From a checkpoint of a small mixture-of-experts model trained on Wikipedia.
Experts: 32 SwiGLU neurons an expert, 4 picks a token.
Training: a variant of Muon for the experts, 277M tokens, 4223 steps.
Below are experts of layer 2 (counted from 0) of a mixture-of-experts language model. Rows are named router (the router's row for the expert), gate (a neuron's input weights, with its number), up (a neuron's input weights, with its number), down (a neuron's output weights, with its number) and show model dimensions 0-127. Each number is 128 + 32 x the weight over its row's rms, rounded and kept within 0 to 255. Numbers have three digits each.
Before each expert's rows: "comes before" lists some tokens at least twice as common just after its tokens as in all text. This comes from a sample of Wikipedia text that the model never trained on. Tokens count by the router's weight.

# expert 94
comes before: "-", " •", "\n\n", " Born", "  ", " List"
router:123135107154151136127139153120159196114084155127183124144149148161082106157168128076124181127184153152114141133146200144167094102096123161125107171205072166166121204132168118107062140147138162180135101102148179107113136089123145135136191146090096074088138139123105066125149177181149152158146106118104173112126120153097125126152073133114188079086150169111082078163125127150142145134125
gate0:134067103163118122146140139144146099119124127125086145109167115119095149136098155109142145166223123145169152142175092197127157142060099162071118081129181115239101159158155153119095146116115066101120111088104073106080093128154122110133072125165163144193103097135087167118113135140154130137120124120098123183178081150152106174131110117128159117100138156131148123157091142127154035135117
up0:119156105064153108121078126129081159143154094073161142117182081140146151162093132116144139112086167132124144142137098047137087147145124148140126062141092149125142149097075149138112162111112164175145126095109137090131086151121107063108122090096144081089123074129136125124170097180175149139143080140114178104147136140148198122175127088126092203165121184129089150113231113173159143123139
down0:144129183121160114095142097138049098089104099129127137133105189147156116045168132157107170058148166142104117152135147148144151156120156153144140106090122151168133100107140112129083140137162138065113063131075087181162150142150100123143188164128146060136170153120117122151153135188092135149099137146145159117102141190171073135185125109077157089151095091141134145172081124148177110122201
gate1:165081167142127120108153141097110124132122147113200142132170117157136155117090093094144162118147172097118123127116137098125145178136101036124207141135162221094138077114116083100068067147138097118151103154139066078123154086143161168105161125150198094077104173105126153090084136158155191122103116108120141123115051171132140196149105153133114109142143117135126162102162138166131135162117
up1:116160132144155128136093142161096136180101077135115143174120130059081119166108085088144122065137103161135148090133095126118137127115097137128111103133094089129169068121106163057176131159153157142086169189111172125103117142124123096152109105139116180212137106120169124142090134164105104053140167166091167194180115136119159116136177122102173132139126161173128069196123102073173145108103
down1:148140121116164134066100100121145114132197146172109141108124102161120163136115125167151127177130152021104149125122070156060114118133108126101124133132132093085117145158145093127148148152255143179168084103104085170082128137121082145095097139063094140103067123132074163100144149148108092137134145111111082118156101097193156142126121159128137178122131151134129128129128117142091101149119
gate2:169123087113198111118110141092120166149148154106130097128168055122108138091121095107106185164162153096146123096152158137053091125156181159136150151182153121135160054104138118131116160119139156185115125162146163155121135087093122103129099145152143077041165151136124126068161084227158157116152153146134124126118112096089204116078079136137142091077083153094145111131101154144118121125137
up2:146110074144136083156176187097121128078138188124151145147187143120139105145105121134134189120210147156173189192095062145105122096105146091090119157175176161153114125120131112136129113114095186109129135094102140170112099090105072131129107119109143120114105115136174129195106134126112077137075121185169103113105069109067110165090113111103178168161091085131123161103138143090169141142082
down2:115133135108064124120149180105175124168103082182132143124196127090133102177106114184132146136156113153096117134120116138129074110123181037136132161118093176137134163111134117109135127179139114165173167146135130134106102115110145135125147128058156149140099130159173147081136117062157089158068149123153173163146095169103120105159114139089146105185148114144059094088141150153124183089027
gate3:100139169136089132149116121139107140129102128118134187142126123148149107069155143111144107182112185128128157140136156150102134172116133184134111165148064177167104106120099079152105148078089153158134088090092088120100119140150091160157176165100120105162104174135097108111128076151147146160102102129106100050079134163138141169126034162138143106137067110123094073188162209168120102098067
up3:106173173130126127084179140082140105143111096153132143146116108079113198112147122167143163108140167124142103077093209221165088066121149138161089156172067116157133164086176086128132150118122132159145128079057160146140133104108093106132110150102097164117151066118128148141142181142120161132107111119112137132165105101113143063059111085089150118125196154150102144176073129125146099148143
down3:112110107143084119097141055183112129117148120129085135157083145054097126121067088165155064160091141086090126127142076107145163184150140120129119163094141141113126123133093112174149133120129142161106174124162091110150182105140088098113141114100135163090206154129177106129078113124127112120185140175133139153132184109114125062081108109135136119175169157202171126094187140122068125097189
gate4:122202153183133082091135186169159090074106121141086145080121128099138136119139176201100153121098193097100140121134112146135074112178148146143130169094141152106094144127095193132111147106137166117155076093125132115116138122123112105119164117131161103103132132098085125207163099098148123112188098133165131066155098163110183125089137037177148118082098187167107111129121123135109076090120
up4:130172157115088109114054110130089131148114148137174101187120120167058131160108125095103154124156150184096130146097141128113127125134156107113093142063188127102119112165125092175090085201142171134073140119111096152131110125150129122192100132182166124134107109142195129116126077151174168121069120178142121153106125081179102110123180098191064141104068133129125149091108116186111075146130
down4:128201138121165088158092149193075097101119113068131106081167091150090162117127107123064206114174125149134145100113161170100137201172171091125089089057122142080159136124101117158122174135051133107109139083096198121190117125118170120137120166167104131138149168162112107147149115152104133132141104083137076157132101168125130096143102119090137159169150140142177100097142120114136085159137
gate5:055104107050178163181101146074103209186158117093087117122159128177156077132085124137133091136156107098090130097115118058114134108133175172132103155163131140141145168124138122129162168152097148127125130147110165094173185132101081169157148131144129137127067152132084118104120125141164134146150109163152134123081109131154130112125068103097150093079104092179161084086175083191085128105115
up5:133155138173096087110114112101113143054068071159110153093142171182086117108193117156070170056177075085161148109137138134168127122117084166102114209079138150155114157171148134196131075114117073162166102158099115106129083125146148117182125140128153130173140136152098134114119085119085151135133150081162159138083142137132128150082123155182119112067110151144115179073136127147118126139109
down5:059117142153118136089101071104125126060145084161117132173114052160146109119103104176086106125100073154063108116119173149168159087154137196123167144113161145132124154112115119154106184072117101142148102165091101163133052121139047080120143139106152101134081128113069105122114162138144096168164129137105141090067124186156141134115117158128155080185096123116111139122077121159132142078108
gate6:117085153149158128162227140066151154120117132170152077154178106156149156082117086155137181093097147112127125083086140109181149093172150113143193162134122068135072117175145159182084127152138126173118158137132117110108167090121098145101194199091145128126147149109080097060076154096084120116068152131114171124120126174159108117149125175081158114072138132123116094130124114129110115115138
up6:125117098157152173198135085136117129089160107124135133112137147134128110113084066192111129088145135136135138145079192030131097090144140185132106129114083154131114135159136102138159227111131111115158086185177080152138190186146111125149065169146165105157117086127124120138123157127142122094127149102190174129114122124136127111088123131074126082116054098166099181122147140106111070114118
down6:139108157130143157136125097078103183078179113184154117113174096034167102091124113148165116166090107131137134142156079123148106080096147149206139111126121171119161130143131147193114115124174168138140053131104086139126168120156115091122085149137062180135119155159160115093113124140146158078181112082157127098152119122159121149180060107104067104161150127155096051106123138119142154103146
gate7:152130093117126122188125123106094102186148145083169135125128123105152114086135128148136141186155096088134127141139095098071140197146109112100168120098224097156122106124152111161137128080156128116131150154177113173102181120064185124166063072174121093189166147165153185143097065079095094101178137103158093135116112092124124141159128159088089119108137125139128137090163148059157132089139
up7:104084162132112126153195102196150124113138096146125180130151091156125076106100113173079157129181146140120141140115149068141131149156116170150086147117152102139073053144055129072147115129136067107084127146165095094098163174125072109177148075110086135156098137130174099100128131196146097185130136118162154103101100148149127140131143097133152110109160092106125185072143134100155090154204
down7:089143116154105155150118126131057076145159125102152195133082158106150082139150077096126139111123088107132114130093103057092151169077112080131089129136139109202117108126092182147112081165181098116066129120119143164112131118160085139212140140120136113117078117169102121070142070058078083122163126151135080084180156099157130125125150120131124147179160109127159158143097160140167177107148
gate8:140168095163093173095075207134138117075163064152099128103104086160146136135107116130144091160104179120100133141143106126141118084148133093177140134122080139130194137104175121127166115121106113165107041154095165107073170154114094087120124142132186174086121131165074120110171088158145055088131167113151156121119137136093093119123094080128119166165167162152107140176099101141099180180159
up8:141098101149144144144092127149165083142198095191130151113081130141078081109113076187109147192093140147137134142129118130105136105140109162101097158148199146118156131130144157142135120131086109116120080153164169165091151116136127189140049136155189136135120180124086128112100056170152141145079173161169127111145072156082115120192118081142148103108114153098116104107115103148057057163115
down8:125056173133106121127184110087120068096181112083100128106131166177095060066177081185145127163113106141176074157172090129131130154145101122109145173136083120076133156172129127147141170154123107144045169131182127151068127096090152080112146154119126092140095119174146129168091091157113118156103136092154124152137093113105156135178101119097125132126155124140192140127112169108106074068127
gate9:133135042139150137150116149148133099169117158215128161144043141130087096083117103118158139129138173208159078182173108133137113115149120123149129113164092184100114102132147054144118182079100137114126146124101101157129100092148150098157119137156145197132149089090124138161122136173152097110112116153169124128125084157120115140105117124189076146118182203138113160118091091134127077129055
up9:142128111184107125160151170137115184136088162147107144140109066161084112078155101122087119129125184163142188131081104127131114132087183166157094118190080182155158146090119090133093158177133118122104102140094181157082181090134116096059127105152134101133122077162123052163125163179143099170139123140126123150118076143106173183182092139117164088080146138107093147134094093113084130139099
down9:080118129099109125056164107143102135173208088133096160159191123113145108120108143165103050155133109116092127100078121116132147131160136122169100118051100146152149117146095105073155127063069145135132102155107182106142138096111121183097095054132098165109133157142137132139130076117170186183096080104111155123128094117174101153101080095158157104088086130130126070143097101092094135152116
gate10:082168126148162107158109071167111153132174131165126104187079113105111107120095121109150073162090066238086118159095072154210185177096096138133136127102121122087144152170066121088132163104150155136199159156126116139149141167101077120127135181163119111156109099142113101120176188097127130167135131153129150112176121079105157112116091153134150145135080156072107132127104125099135134128129
up10:114100182086123159058099119131128123166119107148103115107052138178070168129082173187089142125179145127113115120074170132117155099122129100168116085156150105149110113120163135154144129098142136142105132171136142116141088083135168126172145093068130130179117178143111133079139111093165084132160084073071143126112178163170167118121088077118081132141180105167211133103203123151125100122149
down10:046041160105131101187143137143112155158133122093125183147135137121186122161156099128168098130165122104102162060108157159139105119104113109164144190125126127082121160124146103181167061142172100133091060124082161089097122106097176070137142139100115089068114056099118099114128134116128137101103148094162111174128113096068106130166133099170162139138140113131165125137172122143207149131116
gate11:164118168126145138119112126128172110079129173103164140051189106089083159147155184118114127147140200075115140118100142120162101100134073128119185087152131133102072140138139145157095182130128120159117130123121145128113139111149137111093157178143115128105099106200096089156119088084181082172083111145131131152063098123113104149091105159121185093180151167133157177218132151061107106123092
up11:117064111117156113121086101116068094177188142187108109153155085114106074164068138174092106116148141148205130133092128084139137164080155106125102159122080115106117089103106189122132134104109095113100123145189124170136160105154132150147169121105155179198107139139144176120187105150114155116090152115164119080146121172131123152160124129101073150168086120137132102182115080177194179101104
down11:125128119160155127153078163105163113148166105177171211151141123145075116131093094074173152136104136132143097085154171158158129127136106067131081151127096111123131074169130063143090128091106157026138117179106126187140087129124185150150210142158149135092181117107134100155171153139164132164135180117108126082117171111145143138138128128103172156130138120075136117181143168173157144093164
gate12:149155152134142112049154105118170123125135152107124109149094186176104084147141125182134116100123204180112127042071180164117139111142104119113112149162109153184103137145124150136108034127115153118162082116141130136103158132135144130174185154129093091129102098184108105187138145089117156115099089099120141117114157105076140116157152096131172058108129111118084182164046152080134125156121
up12:103117104107216117115147084072151166140187137119132121121099125188188133118088075151156037163087171141120126100116162138162147165124148108114079167072132138110149124064086122103155075101128093079163084133167117107120230135133146123100201128164109126141094124086082116117131147100178143139136131158124175139106118128099128151153109120105166113125166122112100130073085104122124188147126
down12:090146132154198194154197115137115169134139144154132164088163108109176089191107127137153109147117143156139142107117150112103200085195145107135104122122150125175141128105145097158133052157104114122219164160146109124128081145149146118075133152097087146122186126104133092081094191167113116129096076123138136128140119205151078102158150146120171138187121093080125097147086121122111121074141
gate13:135125107135089079169160132197154179151217160137121188142134120127159129130119106144155111158110169092091164114158159053112132090127176162129077116129129103050125040159114088075112174150112102143125126115110146100081085148163138124146206150112082167128154124146110169139067089136136118120129164137108118080152077155162108112082105108148135161135158140110162116147076103164105078159120
up13:199151062102140065123141101065207090128094153137114081165136104154143106092101152126067148094097071148127133169089103179132107194155151136106135088118170139140153101146121155178085078137155145083157084120148144082162140122151131114171086122177169132158101097084099172147147146104058153147133149150124100121085160104108107151132133114114135150074091149210129127109142152129144148084165
down13:132110022161190109157156202152084170109142107137109125081050139121195050100105128101158131149136148133166137133113175108149135112186157111170111127178121079082102049199147112086183157125153105152144167099129077151135131119104088115110131152135132150074114108102136101144097115130128088130123128137156048114145120115127156126120100122119134123107093125078130110135129149135099065152083
gate14:129064113139135137127127133178163070157123214134083088188193121168137138121166114097172146123123148112115067092155115110141097154144098101170164140170115102085112087133112179091091038087083094072087151118098103174109101096154137128101139184165155111149095107124092159127195154104151076074154094094111114143163119154129098138119141096178140162105158113152136103141137151115143127165172
up14:118145168087125146137213148117102117168121169123147105090131122153120217131066118170132182123137226081135167115107086107078129108080108133077159102168140067139085097107130109133105147163172091148131122136117139124108112147139109169098136185114160131136173119153123087067181124127141144117151109077105110116124114091076128141116176094156121119129164115089126214099178149124123091176082
down14:143133109085130138083122117122144107144169151111164143036132153136114104197105126118146067110113160113115188121151194137120149164143059158100182099096116138102145180095139092097165195100129117120113133181113149134135139198094078102148094144123128158179127124084149182086119100122159132183121159100117106171100172114206073116114108169173125138197104176095112113144108147124108104094115
gate15:152133132114124085107129108102140132149128079216122130084092081105196154094152159076112153119107062147074153116103128128097113139128200139118089117182102126175185103133179138152125105104154136128138143091095155114134195074191122081176166079134128125116142096163081113117165143140095123150195200124131123119122166092165139116085153088107047100118169146090126140140170114140121108133158
up15:100174111162100121175097131141151117096073102088139201135159092142090069074121074124057087148119156106102135140078146133137117117107098107168121091135102148100064111199096134155141143125098098137127090158111136180098106216120097140134145143128112132178095099181137091149150088138123166149139164155158068128170160119097152153141113180177173138157138099153103169106143187061103129107100
down15:099160105176075155136154171090075138179134167164211171125082107085106121072091116134098156157122135138132139138090107135135205194140080134128112091063111141126126111124141114063152144122097168120110130130110121131118162156118144093137083090148141115120158117149097076133100059125122086138076074079111073072104168135131182072114144121146079085176141135081128163165139118124143169097128
gate16:159131113095171110166095163096116175114159101152061111144115110149095125161097163186153115071112120098165081103183069098079154143135133139143100149106128102121139137101149144139158160090123184080124146126173155066218195094137134186166137128078089094103144074134159113139093104110120185134118100131106170151093125147093129127122108120128083156127168184153153052137158088149100178125113
up16:108137167072141129102079160120040132128151123080168113094132081188114106140085131154125142100161122154138119141160138116200104115148107147169134120135124120200111186096079186157092158172134146137137077110125154145178154102084117093144112164021123099105126177115064070107127146120130134132146093160120120119157090078103180156131128144106181125159089068126125111132153173150170151144144
down16:089143125129093194085093093206144145159136148134142141124149131135144139114108121112126129176126127185150136195113201121119108090129164096144119153112129133162099173111123087182118102134130092138152115114122118151100110101178146117165103127144101138042146192126123136109083039070138135108058140147062079101087108099151105131090125183122127121128101146147075083163049101164101129173101
gate17:118156102114060130191138147096101178142116164116088134146123126172138108117195161089179120091085116090116141135093183167079160148141188147165163149089161130143151146100129117137131151178097131089094105059175131166085143160152149111095145110104120105114185185133073120102149118060081149119163127089157097101078090163103109097201124134111133148075135174154109108116120092134084111187125
up17:183148212142077179082138123163149125110096152090179156124129097086067141142121103146124102099142159113144129167155138119134119106089137138098136119197146138157109098163095109134114081080142106123189127134078111129151131126148160174117076153167153129164128097135154078155136105062135135158141112141040122145153043107115131101139148098146175149178116132074085099162176162061084122155089
down17:121095126087143137166141200169149087152145133113104127138142171096085126137166089166115164126122058170106146109122150189138134135138197125178156125139069083093129136184137159164136152125129098125111101113108085145115156121085128060145143092173052077147074126142024141103160196136118127139119145160111164137099143159124126123130102202158127137106102123159138186151124132119097204145130
gate18:074181142140140091099127124087111136103153164150126098154078115125076120118153148176051137155158162120111162137144186096126072155113166167125029167109159137143103160115162062137086206122149171136106140156097167140112093162157122104132156131133101165135152111102137150120164086158130091148057107141088150053118132148135146155154113162099145188080177165145081103069139138140141128133112
up18:102168117167102141093139118155115147100116125164094102118125056072127150082175160115085131120201163164096096113135151178136129126099178134102060144113135156117173185058124068178134169116094121184120125151218138132138074117150148034113166126154116115118146158085120124176147090061135103141152117100158128076120166132159137155123152106118134134118149143136074159069127131119117104113164
down18:085050110084116167094157104116165113231151078152098135088145097128159120111115071140124134144165095092118111104088107065135068088108147106117091126120122183161105118173103108118090169123066170100113102125150128129153113104165148096109090136142167145183154103137111145136120197144112119087122093198140139089123102150106146122159110151171106192149135121164194165102113186124121111084090
gate19:172058153126164147118148170113126117093149141129186130136170127155104122077100116132150132106144143168134105112133182137165097169176128140126190124096134156156088178152179152150128100091118084144175109080191139090141117122088147142114150179190051119119149100143144149144113113096200171153103079116159116133114149118130061065107114107131152113128124141088095010084152080131115133136130
up19:151098140080138099097083160139118097140091150075132102132100135171139099087163116107154110158110123205146086165134104119150143100123129103139148169161088127100117171204153141153128121173115135190110102067108199143139083108120101138154146167136088107165134075130170103145084141074168157138172154107108119175098109106128103124193137076118154155121124203122168063119181077131097166065141
down19:111103095183090153168145154138144104134145095118165049128149104077103145175033104117114090157124127144163208085125155068142110095156122127150138103139192145146144155130156124131145158135134119076065178079100193143090138160154098163127117123116139140070130114141194131120095082130137116146168126115068083158128124160109045158092104206122091115103117105122146146098122129109102096125141
gate20:156133085142135152108116139151102098121130116067100158126106123085107109097118117139169211137149168045138107126161134133059075154116141158117141121109081151115152113124117203097083155202109143119111160093099132060128158152133128082086115059165146128177126154100106118135144099125160126127163098106178115124116146186225111172191129109160167163093168111114104094152089117154141110154164
up20:128146109107157130110058116193114092169165110110118116141115154130097107138143100111136160128180151053181137084130072114133159165083129128084124157117119146153115115176113154169126104141089147092148152175095159081113140179157115118136087075167150169192099107166119127135174066112112121114161072179169097143130163137217115156192151134113122126128100063139109087138121134154091090091193
down20:054140137107139147093147143109107168107186138149149128085153155150087163121090111116125103116121091118188164099100166085119144100099088123124169098097108145146170092157113146114118170098000110096139149194085143101137090092137139131121182119090106161125203114124114133156116158113166153142118145143116141174131098177107118144145122113139117104144074075116121147109150112092058147103084
gate21:126094116181130092131089142087121120121129177220103132127182112104120168121119133103163183099163136129084167079095110124113142132070176147185118109171114170187133150104131123089149143082147198132094064101104137109081119102132138097117158140092163144175141132098113145102127204156109077130153107144107174121107072136092117137121091051144176137113131164170110098219103151136120126118118
up21:142170132169072126148138083113125136078125095119120133116114101111141142158078103185103115149136117153212101210162113120172081127163159167078137146103146094053111121138136127137144126185088086180176126153127174115114137148113163141093112125155083166090164137110142106123104051066182111115077230122102128083105154120156124137144170124136144114112160095140120165065119131103107098104140
down21:153143135117191083116171177128162149143125112135113187176125171104102104129111115144181107138108155171169101069119175152133149085063141183138097117131164132145106173126134142161092196109088159141083121110123103101063087074158162169118146123088121149154136169122065128163145118179129121090076081107135041092170194147119108084165140120118182101145149119126111128151116116104080123085117
gate22:085049132116149125163100143083049116185190152172076156072195123132119084149171130120165126154112155173100128166125124117097125070117141098137108144145148129132132171161112145159133160107140111109171122091139123130113123219081097164113106158143074122114110168092111126082112153129163105113169204161122171148149126188164089111093117132130150123102113111100174076136158082115101058125126
up22:081084121147185159088106133153119173187134092104103186101080135140111066155174169116153085193143116135183113092116135198118162163107164094101147134138192107202111188106132105152166171102129129154088142095118152140081119129049171125155076082157094139130092106151128131183125097131122115131149101096139152152118124131117149148159110146137068104135110205105130129158087135120106090078120
down22:091150110166101130194117104161093055144128090131089173115057105157082119123149119164110140103102130094163147158110132122086146176108149099132099130136125132127171128201064111143143175132044061155048154142159120123137140070150132096134139159195177099108080068122089142120179181086105135090128135091097101102183105145117097091102124101123142108156111146147117143128086132160138094135160
gate23:121109126155141091141177147113155158085050166139094132150137125170128064161161120151157131131148170110108101080173163134125132165126142132099081132148171114127163132163124138129159130098106077151152101166181107097210121061124152102110136124130116125088125070107099141165098141125180093121113089085178135087130167132108131114055130102138188116077154144073115129149154033097145178196106
up23:089109089097102136149082136181100139111152112142094131072136156167142075180091184108141135182170097150175090205144081117124091108092097150179101118142109123183104165114084079081187128085104159163130147169133152086109096144157159084156083104119091120164105144109203086142132167098136106090152149140166160154118112119157073110093200098158106118158114114080131148141109169120115120106136
down23:171131064148176130099115167128131133115135111085154128142079099078095132117125143172167158117160160117110180139156073150099165164178137126137132102159139123136164062113087162089106062095133168062182095132105121151120121125176069158101145088182139108099161171186116165136135116116150091119149109150091112169077135088076148129130121160167171092198146048144134161108155146073137150147123
gate24:143172128141154151150143117097098120102150087116095136132078128098109140089129070198143132121056117122144161076098164141194085061125101198134099127119141130169070118189144173082113117180113143113108171120091147094117074120132138100150124135177122072077118135111142168156164175151144156171128135106137143129104166088110157052152177156114131100148181131131111141131039141138064117132148
up24:107098159145102122174181172098100092073095227142094082169123108118172105082160114082141072105112082142112108105101089133112165145113134099138105110135159127089141138100105111128108094145175071128141185168148136168125161128120148147088167134107152134167163086146118188130102122131144128161185175142222092171156054096160105131148102138121132178176111063141121136122156140132156123107093
down24:098145119116142124129120174137087115109090132176103152113072148148122068143136143086134099127126133175120159079142187165101127075094114134072131146113149104105151109123132131081105170119182085159140153141151138166122160102112126126084116160156169139184150114071163129121169181088042169121108112178112079169101166107172131130135160058134126185177128125198152140163197187127151106135074
gate25:146169125183087165129115082093143148129072087076122137132134098142121113101172152105120093098156121099091136101129169181209108143184111098187131118139120126101153139095122076109102106152150165144166104112156144150119187174107150127186164121150140124125177143140090078093138123136103152127121156124154082073112146117112145190137119227161124072027103116145125095064138145145165117106148
up25:153125059118161077113042116145118102141163152171137122120096140131103089073121182136141118151198113152135087241130153174114094112142047153109137118058107104156101124109200159108107162164147090140101088132177143104144163091169080123104146162092141101139120130046116125126138150152151179124133148119133120123096113149100164120157110161120163105128051161103113137148132157131139138120101
down25:146077140168162080160101128148137113107151162157126119115134104130123082114079132122069030161105129083202099121097100093103122151101122172106200121178118143141129106124111128146133137099217076158077134169151082135164163160118117127158085165185113108129121096132072170123096114132162146042084110075146105170111155115148167127086133116133154164158116104178112077126114106157105144116156
gate26:101125125141119133191171126166149081176152182132086115167134214086109135158185126134174104086136166126146120093141173132146160097132121108155110124079107086143108140150121112110068136122169183084087171132135117079130165166172023091134161120137112099145115047103117113107130105100136097135112061099162121129095143078100136106157157152164121120109137175187105127150130081124190098150142
up26:104127104126135101124059141099187103115101132148103104108125076083140181089060179106118086108197056105062167128127107091144152102141146192123164117133156147092151171212172169099108182143061120081177088092108134083133159192135137156117148125114106168109123133143101134100150123145138157120168123124146132136153141139148077136095090138152130097117154140142114122076129145207108180124112
down26:058147153147122114125193170160136103090105110119130151131136082104128112088149101105139114119147113067129118087153132151124135080126092110050169105082177118084142158180147140144129140129129190074103184154234133161080171148111122119158135080138131107161169177133178108117105163097103126170124177111170164103132160104116149149152120189115105135135111142108098047062118149134177150121106
gate27:058129089165110088131147109156130097127118183145145142162090154174126107150127143111106131154178130135113118156161103073159154125121131139068155168152103104073124117182137153165071163125156172112169136136111114113084164122212102069130166056129100091129151060111188073130147138142109120159121083121129195164169148115121163136108133157126098122103141147138058092164127062144093127097192
up27:136099093152160141127102187110178141140108045135144125164140117102113074143097135168155107148151103142194166143170180140116192140095171135033110076125150073075100126112098154119116113047142122153111130139149129093124111098142120135154161135072179077126063123133170145163076114167098085158080135123123145157132148153130148112163118156115089174120098129129164109113066105124141189115177
down27:123066162103088155161115104087114159098123101164200130085069188144074158100120108140101167153142197137162115141167143153133127134125078091121090160110193107167122114104081158075142109114188099176132144085131134107112152185131151075099146162133127117129091141116105148086137140127107144169114146151115120152123125160153150153101091197128091080136150135092062188115150130061203132116096
gate28:092164128139126117155133119121174132057106116148085148097157145159147096151133076090148136181142121101105092099087103188124129186086079167168163150190133142080071144150140118111126127092095164094121117126210135171048134173138134190113175116077139136189207138105132134098144134106147120116125151126091084180118136162050099137112120150100115091082141166116129169164106138098115126124105
up28:104155105123122069135131069149120127152170115180129109114160172127129128099186175093116115164127140165146082193162121127158109131126135110135150094175119188100153188160188122121125120056125058128166045101110180142181131083112088134164151102121162154141148127085130148167086118062133113139216147136127130135124112143095102075103072062127147111112184106119148146162100121154126102101124
down28:071106131175139161115137185120137114155152146126117114115119130080115076126052115120133156126141183130141087184109128139101113199171105175092180104124162152094129133094128102124151134083075061138143127090162097127159063128126213127134139095217112142117090057077131131154123138092129139087068084096164133132100144173125136117130148132091154126111114159083182170150084118107104157099088
gate29:154141149093137066134173124083129178130073097056137131098200097143113160080064096133098160167144097121118183154081119084109148143101103100098158137176073114129113138115145090160072123184139157163125125071166113110123129101077067109141215136090167189160130157091151108110175104149167105143136103135087141156144142152121118101174142138116152170082143114168151093164157143095098130122148
up29:148158145102172100126085159135107161104076133153157157136176090137062076142124107098113212163142142091123134126114115111121116167136128078119139135083159164125126114147099179149131091152176128155157093167188104111163150163160071148170098120134097201098151134146130141077097082146148116174104171160067093076143114106081142108179137128209138124069115124116157173125135151105076083173126
down29:112129142102119126107178177112176125178135122175120134181158086082110174120137110147136181123095147076134140176139137130112117120069161129148120119150156101163082146079095144106084113142097144134055102098130149126102155114109141209144130176147105178136092104116124166085102134132103064224139122081179169111127157113175141127143086123110170180142111165148115135027154145126115139070098
gate30:144127121155138128127152134183130149098121171080130120087105133137103113141150141159108101193113074121118124158139124159154095160192128216135153111180178076155069080134154124055102081111137119166110134189125101100152094060108130170173141099112098098128114199091096138165120089063184128151173116143127116125123125151090197088135100096050137173129092141143145141099147129121100132121160
up30:149143160175111136087146048128102148115131178117105103103119088097144145135193194140098098114099139107127125154061113167162112125109094126107128152123132089086101067117156193183141128145101097062150143195191186124151085120109138154120110158076148103095124139124119079178089062059157134132139144099112117161129124148173134169145172201132142133170175094124119102159146123087140102125156
down30:149178106124101133157113136147103102184070119126134170114129110124157165147147118119137100101149095133173113098134108174105083137118133161101127194167127079160219118128107147131127067093054071095124145068142116101102129172055117080178099144080105147131167086152113142065114119229123134119130158154072143124128155102127111084107138184108094085108127127092115165163151142092143091110133
gate31:119091080105164096144140168135097157131135140161118141115177122166060134198111183085094166172160125124120118132141110113084106110101089155125066069148061085121140183120153102105163154130191094126149103145140131114143243113133136103150135107146118120128125193177086120086080182117156149101134165143126169131168114091144075142092117110132145093086128176126094157124108075113149111134070
up31:128090155183156083162114173140132091152151127158116061138173111139095225136100130080157151140123107110144150126139110118178137119162164100096132133173115143109097144092132156102052128091136105124150131176133095163142137108197152134128152170103136104110136072103129172060066074118122067110156132060110150123144117160168136197102054128130073137094106108137142088114173149111155134182130
down31:078115151148105153092107164083167138142171127101119146080145117137197185139130173141163096088141073105120164113106128128120101123104153067094125096189041092118142074127085165152118117076086067123111123142084088153151069152155032083097123185116117131142087114120137106136163160136065096152154107145118170090096116152099136138127113113109088113143109134173127133176174123088131112079133